From a checkpoint of a small mixture-of-experts model trained on Wikipedia.
Experts: 576 squared ReLU neurons an expert, 1 pick a token, a sigmoid router.
Below are experts of layer 5 (counted from 0) of a mixture-of-experts language model. Rows are named router (the router's row for the expert), up (a neuron's input weights, with its number), down (a neuron's output weights, with its number) and show model dimensions 192-287. Each number is 128 + 24 x the weight over its row's rms, rounded and kept within 0 to 255. Numbers have three digits each.
After each expert's rows: a language model's description of what the expert responds to; "mostly gets" lists some tokens that are sent to it at least half of the time. This comes from a sample of Wikipedia text that the model never trained on.

# expert 8
router:102155169146135114121147136143060095153147165119110150143128122105138118103160126123144128147106151131159133141125144113127143160089125064163148137122112104137122110090108069121142141120152158127112113117119159118185142069158127117096108168136147144140117125154145126161097100167136125135
up0:111116162085146097137152111138129121132083105137108154076136165131148170128119161098112124130100146144135175112128109087142130112137150114138117131118090132138119133139118121156116157121133093101112148124150135162133086128148124157183141121117131125141143125154156123084156127090111101084
down0:097114122131105140163143170169131094124087067137115147151136109129135160089108098102148074134135139155154141156092131118122147145158164089090110167075088147085138139109100121124114167149165094141109115116107114146099140145182128118115146149107147108112132106107148112157132215148068136104
up1:122126171144094167156123152075111152162136141142114157155134102120114109095114130177128136120142122112112132158131122131119100119131134160165098145132093103118134175111129138118151108115161136123100143126124127107114126119114104180143162127122065163102097116117151147119129144131120106150
down1:143111139108131125089118144088129122094116119164115132114119120152115119133127126090142137138090105139161129151143132130144159093134168168099133121123157165171141137177132118092137153155195126120152122140142113121170092155106132103078145082081120115118141161083139093123095131130152159089
up2:129165125118131082126147095098103107130082115091118124120151149075114121102130119136146110094149129172129147093136136127153141158122134103129127080101147112154120133080126095124103113154112130133140091095119148138153129149102156115147163178105108112098112164109119115153108120133119126153
down2:138174078156126126108117122154112131135116138154109111167149122129134124150140134145105177121145144156135148125164132131144133082174124167170123088153183079116153112104104125100122116112136103107125135146134123146127107178157129157084155106128132131135141123133138122117148105100141113191
up3:156109146127143103103102125152149120175101132115170121143118158126144163143111116121157116120073129111090111131103167147133167145133137158153085115149135126135140093101155168126148122126113126136141146124186093109102137107153082086113081113122086148114120144105128151137111115114100136121
down3:141121144155099129185134150159155097117095120157128178150105133104122083148164124153141110132147107093173153115106124115105133149154135153166111151128146087108161117114138152109163093092154116118131120116147122098110134146142129128165151135109075178116109126158123132123122130110084127134
Labels in tables, infoboxes. Field labels and header words in infoboxes, tables and lists, such as Country:, Preceded by, Best, Nominated, Runner-up.
mostly gets: " Best", " Date", " Nominated", " Awards", " Preceded", " Votes"

# expert 4
router:129156175126088134129162161137107124131162158144128151110133100132137126137130095132163123160120117145109151129142148103159126159084107097128115169117080133183090102077117145165121161119139152179145106155143121134164116088121126123123107179123166102107129135111124095131107120097134132117
up0:063121112157128140152100100143132144116114117119114104120138152096099164121105145148086155096147099159171096092146150123147122086089130131144109117082143142134150099115098115111105100114100108156157089156129146131132120121098173117104095150077139103099101126119114107109134144141145140156
down0:078099138143126144044160133150125132093122097168144130122115098140127098095106077139100125128119112144116088118152103126164122133133175123178154098129121106131133114119172105123110127190141143130075156104109175166108142109136097124099126140129085115120139147121149142139117112118136127111
up1:119128164143118131142143144103144150125096167122104155150139144121116114167105111121151142107154133133142190102109055158095096091143130102106123137119132091180115110125124121120147159122102127114145082095108127114137128148178166085087149130107141112168150156159150119105097158086121128165
down1:168149097156119106148125111150148108108128097177147126124148121085141150128116102107130150117150123132123151144161134148105153106155087126153114138158112106163117097163090120125109117160135150132158136120126151133130116126093146101142153121104103112134117130113140153176132108108151098161
up2:122115090149123089109135125093121090138139119131106124118139107188138141151103084125079139084135128120132120140152113131133149139120104106152103119106121154126153114091130125161085118172144117109149160156109114144142140127120114100109119150146116131118131151125120165092195105168167114135
down2:099157119105136163155113157128146169148105131134147114166141129137162119087153150140120079131125077110117143093169158118120130176142149202124109142061136115133120144146172129110083055133153137162143151132168131131100127120108138120119130161136116140096153129106146136148114117149121145104
up3:164124150118105117150147117139090107150169125124149137110159139159078142147108122158155120144122151150164105101134144086137137131112093089107105096128117178133138106139132144083117119120159105118148124153143167094131087120083121127107123125143115144136108094134165150088117149093111124166
down3:105152199173113105109144143155114092139088153132134151145108136136116123103149126140126164115120118113110110140137130128146145147153093124107131091113136090121115150129111130123163084156149069070116138104049124155121146112115122141148106128120119124134109100172127105090147143105100074134
Line breaks, headings, quotes. Line breaks, especially after a short description or heading line, plus heading markers (==, ===) and opening quote marks.
mostly gets: "==", "\n", "===", " \"", " ==", "===="

# expert 6
router:144142125089132140119129113121121167111167122162087146140146117129138086152107118141152104153114111114115166105129162163126092152117124096117130119125049104156095111075069133146123159160122134177133097133125109154157103106167129120121090167121130117132096110133156103144121103159136140121
up0:109138101070155105077126135131126092171187137130080131123157121114087136154137169132119116133117147144173134123161136108126124116107119090065113142179099179114162161146159112113156183104137163116124147114146126158144138088155144134135117094107119146148148086126120124132137078152112104124
down0:157170149151106108136131118156130132164067180137101105096126160073125146166135105115123109143163154148118172137116134079115148147145107150155158159120144135160091121138146113142155179150109138126122127109127093141099146119112170112142140153112122181116105160062149121136124144149153119119
up1:139099150110119114135134131097086165171165134138143072093158106108102115111140113121149079097146100120144106178115148179144171138115146122119116103130128112137172142148117168120102157112112143156161129144109110165100101132106145139142148133151129080065145115121129126136105139171098149100
down1:124137151126155141156133138143115124107127119092149091153108129169126085118104198155139146124148126092146132146175107103115159112186106094102120111085113108106163138140150122112083130140084170130129110171108115137111117162145162091147110150162133095161086117166124139148084141087124131133
up2:130134167141153124160136114080172143100081144132109096159102133131126122119104143146134125159145095182116137145158161144093160091092151115138147139086108095170111089124107136141129108150103153104130153124131139075143094106102109104088164170134125120112167127125183133162174178103161134156
down2:107132156137113095138109095126158171098146122140103135130136119103099129136152113119160160111167177144121149150121148143115194143124102118137150112114129135116124102150133119158131138135163120089113123085109140099167142157135116171147107139114146069169143113149099131101121120103122100107
up3:143154169115168102127191151158139088111129110134170108139148192162191143133144128131124107104159138175150136110127135141129143126128125141130125079114102131138167121137123101119127110126158151105143115098134147124132126127078132138090134123112103141127133139162135107132132141112114126135
down3:089123122154102155134090120110105125131138142120125160145159118190107132101103154124127139173087142119129122089111096091136136090116097164106138151117113162151112134151142138138157113070121130093137122145099131147129109113100108123160130135171107141120128115126124075200139103126118173134
Brackets, dashes, digits. Opening parentheses, hyphens, en dashes, slashes and digits in scores, dates, units and tables, such as TKO (punches), km/h.
mostly gets: "–", " (", "(", "/", "^{", " ["

# expert 13
router:134137147093119125111156144126094135122177139147120133115122119111147113119125095137191093138114131134110143141138142125139075137114109105107146134126071114149100125109117110126148162121133135152158126153159131144148151083126112080152093148104149093111141108130133120127123086155155152083
up0:133124097103140106096131110131115106144162123135172145122152135136165091096154142134126160117073125091126149125115162126097160136117097133134111101137140133156130138132123126120099129127126119147121155158130174101135157126122154121111090117124131104159133133163115140165132148157157113146
down0:102130156114145118111149105138120136134135097075116165120143147169137124083101119126162163123145137118146132104094144157146120077154102099154119106105141175139108132125138147168165134144129083141147105146169130166137124143137093081111094106102114109136121159122082118106131083101088131158
up1:109134149101136146108150152150109071183106147142153123140133106139119117128115190126163104134123150129121095120127096137142114152129104103128164133119157098172144140163111174124129156112152094157096127122120146141129121109173150124145123109122144106121104091143134155134137132126183116148
down1:095132127089162177132148133154092136106115179156152124114095170112162115100127166092118129123108111124126096103119109102119117121131140029136125126119104105078132154122154131188131110116125120132116177129103121107151093136132122146139106124097117146116131131116136177149117140133152067146
up2:098159106177123128156115142093099139099156167168106137129106102150131119122155098123150144162119105153133121128181121164154116100130106144122081113118136142085148178090124115145123134145155129164151127087155070147106141171202125085133105098119064132114164137166104136134162110160121109095
down2:145156135112101082134130133168105115136155119146154096132132109110110165172092143104164116139087149147128110128128121112126174139128163245144136165123091120121171148131108169058132137090108080095130142099176139098147168126124125110170150148118127089114145116127105160105129146104138145155
up3:111150132135096107079116143088133152170162176122118133161155147102135147161083138111120117127137124097126149141098184125182107171125098125105071143145145142146157113146126148137120156080125124139131133170150162120145125113161118103103130146145094141151117151118108112134161121099117111125
down3:122089138108158134117146147114114148112116104180121132130160102135154114131145106123116171156077149144136120144101149108104147123181112133129162106098157117101157102130138128145137122107125142122119151138135130144140108118154174046140078099121165097170091144140153102140120159137122147127
Prepositions. Prepositions like in, of, to, on, for, by, during that open a phrase, usually followed by the, a or his.
mostly gets: " in", "In", " during", " on", " In", " from"

# expert 1
router:094158118137116124120176113135099120127168140168113177132131114122102122165093089131147115158139113122142151169114147136125116162101159110089150141118070083120104130119106152179124124177124114128166104153154118138134102121163112097109159118133150118105153175142140128129050112158150121136
up0:093147104137107144164160092146097150130151116152100127106190104133125100149084134103142145123134109108090177171109150114126131119133133048130137111123082084121130126169130119159114135141135137146114133094137121127118111152125139100133128137135116093095076159112127127138162093147146097132
down0:156130121158148096129147175153171130118130127095122099108143127116149138141130082131156120105150176133095094140119145169139145104135153182145131144133141108151130141092139102113126096105127120163115106125135118134135149134109110163149105153142148170154105105123124136145106110124155110124
up1:091151086133093156128149115108143086087114173127105133120128141155144104169112145109134118114145140101153202114145132072139129114158083097144128160072118121127126116107058108135140100124145136133132146140201122127153114195138138091102146095144140128164129130154112105124141175190124103113
down1:142103098120138091108138131133137177107157107138112143141128194132097144124097113078151149182160124161111106158132099140104087151117116115152146093184110144135092111113127134133138159124114158100149136127140118131110121129141148145099115116166174152120123081135132149149111117172143102139
up2:107131116137180106142137136126109106129120124141161188185108152097132134119107138138097154126145136183145125110118095077101119144119138114134129085085143103153129158097094118106150149140142131142135124132162128121109109154158131099150187191084127129166074132114130109146170080099123111113
down2:153115145104135122146120130159095111093133154146109142134103142072128139122124159092117100124126120114124138153172153144128132113057103133099134126117117132144147131159141119150093149167128112117105126078148132113118155124095135129134130120131142138165155111181084150158137116148149113111
up3:089113144132144152102126120135106151100122104106171102121129086144143152132121175125126115089097132116119101173106155101132104153082116128138088155076066125174145152123118129179121120147130112144171106145159106139107123143097082121144121140130129121167161120153165117098118133149168119149
down3:178158143151151124153124132116148106122114139117125098086105096163127147152139138130135141128132095166109107129129101094113121109154155147139156156096161124143156116125061143090113136093158114117158098128121142149099164066135154114113146158118106163107123101094083133134133100105102148149
Descriptive copulas and modifiers. Copulas and auxiliaries like is, are, be, has in descriptive science text, plus adverbs and adjectives: "It is slender", species, generally.
mostly gets: " are", " be", " is", " species", "ically", " well"

# expert 9
router:124153139096110144106147118140071098136194154201103137110140096117169105177099096139158130146108132119129147166127176162135072150096136137109115132153081128157112122091076124127125139151139127118112107141148115139157142084144126139142118171134162121144130114151171106132127111169176119103
up0:111088119112132141136131159116070165114105140109158124155125112121162158148087107122134160112127132139146131151127066107124103143132148111123153096156128126142127169122162152109129144141166119119140142151136147133127119113100155113158161121150128130140141137167138135121163147122132099115
down0:097112135112134135139114115132143113106100147138091105110096167145118128169123162115107170143132112161131135138110163086118070093092118086144137108159129125131118104162158106120130113135132089133137107121146136189102142124113134131071135154135162140161088122162134127166118130102127157159
up1:160126124123096102139164105137146147107150104110093116098122120125113163107163098140133139099130087150121144172139129171101112142131067109110121111132142122113125110139148128177171116114116126107126105128163144131113115069146118173124083108157154156129142078138161141152125148098155136140
down1:111098067155123187127188130086108151126145073112130120132098148130122156094088120162102144109180115133113139116118149119146149156133189135087118142133133134153132191153116147142135106123141129132151138143130140106156128115170119127122106113099136151113160128097080157139094132081143133120
up2:131111160108113117152114105088125142148174118141072133160116130112147140091097126144159125179117080080110121145146044142141130153133111107119118131108088144086142158116158164161132093139131150082126128148130143166156160140160181150175140130084113133131124147130154131119124114095119142063
down2:075125105112142161100098137138112115112151176165153128149123120126175111158129133112155161135122130144129135140180077066101153110124156180123148170122146139138105174157095088139102135122115103119093116074121115089095092109144190139105124147101099081109073130140138140122129142122158101134
up3:105124123113154133125139089121151159147143138095105114150142136113120116122106144109135151166104118111086169155060150139118095140148179125097152108115096131110130165131088145099156173143118117124115145159125137146138151138161148104077124120154111076130135133148115143119187103085116085112
down3:111098138136140146134137086112160112090114142119138135122147116140148141155080149168106144139129153118136126112180101126177131139134122144126112119104096123114103154091143082091150149164157112116147121139087117111129105171146091122139128154129151174109171174148112152153146099139142132144
Colons and numerals. Colons after infobox field labels and in times, plus standalone numbers in tables, dates and coordinates: "Formula:", "3:59", January 25.
mostly gets: ":", " 1", " 0", " 3", " 2", " 7"

# expert 15
router:127137153141102133115151133147110118135173127145127131134157132103125120117091136119151106123081132115112121166098135122158099117105145119119150140131111115159097141111110111163152137109131152135168100126139100155174110142166162146157128157109144078123126099125110085136108133143145127110
up0:132120126152117144152127131175135172116134119134166131127148188139104097116120148125134139089146128135114092159117159139100117100104149118146115103115146082143101091138113122140113162117151086105126084121132112114162138149159149133143120115074122103162174114131058113127141117161109115103
down0:119182164107144135138145109153158139149138132108139144087124125124131122136134134126141126144116114128150107141126131144103118086175131136165145106074110118127132125130141158116160139087140103114107105144097111131109139103105132135150114116109141146132123145119114146124111158099121123119
up1:085133142123108102106119100080095088131127142129080163168170129112108169083132132121109121109130132130112136114115145149148150104120135105162084138151184146157130122137118121123111180145135160127144156110106114155136131123112144132138116097145100136146094094112121146090118141144090095128
down1:134108127098133094131144159141157128164121121117111150116137128149147111149121140078155081138171154114113105121122167128143095096123181105102115153119158079144129167139142138107140120098083110160129126141089096147115134115128093105140158089109111091114128101118126159151099092094127121121
up2:127093137134123114139142118133147124113136113114137136139133088123117140137106123116098100111101168097162124133074091146080169088154150103065121097205119127161158137088121128127124113114180102141161139150137135133102124143135112154146124180162099120113127130157153126086175133140129102117
down2:105150125098134129117138128140081110112142082085122093142094115150130100171180160123130120139103152156114138186136164143128121125147142125101145095100118126133130157167135130093174109165130090129092159131117132131103085083158139151145121166147111094133129127137155129095172124144071072119
up3:085141143173118144119104129126140127085132081122074121185151178118108139151121129106111127131105136124128129125163158128123124141148133147091083125119159142111112116123162139120122160135110193142140107142132134175169160136144159132102129121087135159151115113135113095095113118157103140130
down3:105155145127090109126135146106106137116125080154121144131116133090123121104078104146152132124129166137164128117138168119141139122153109220161120106111171103131095114119117100069120112094115114110093117124183115123093129139099091140145131099152116082160139115121106151125118101158124120151
Narrative action verbs. Verbs and particles of action in plot and biography narration, often after he or was: went, took, returned, out, up, due to.
mostly gets: " would", " out", " up", " moved", " went", " took"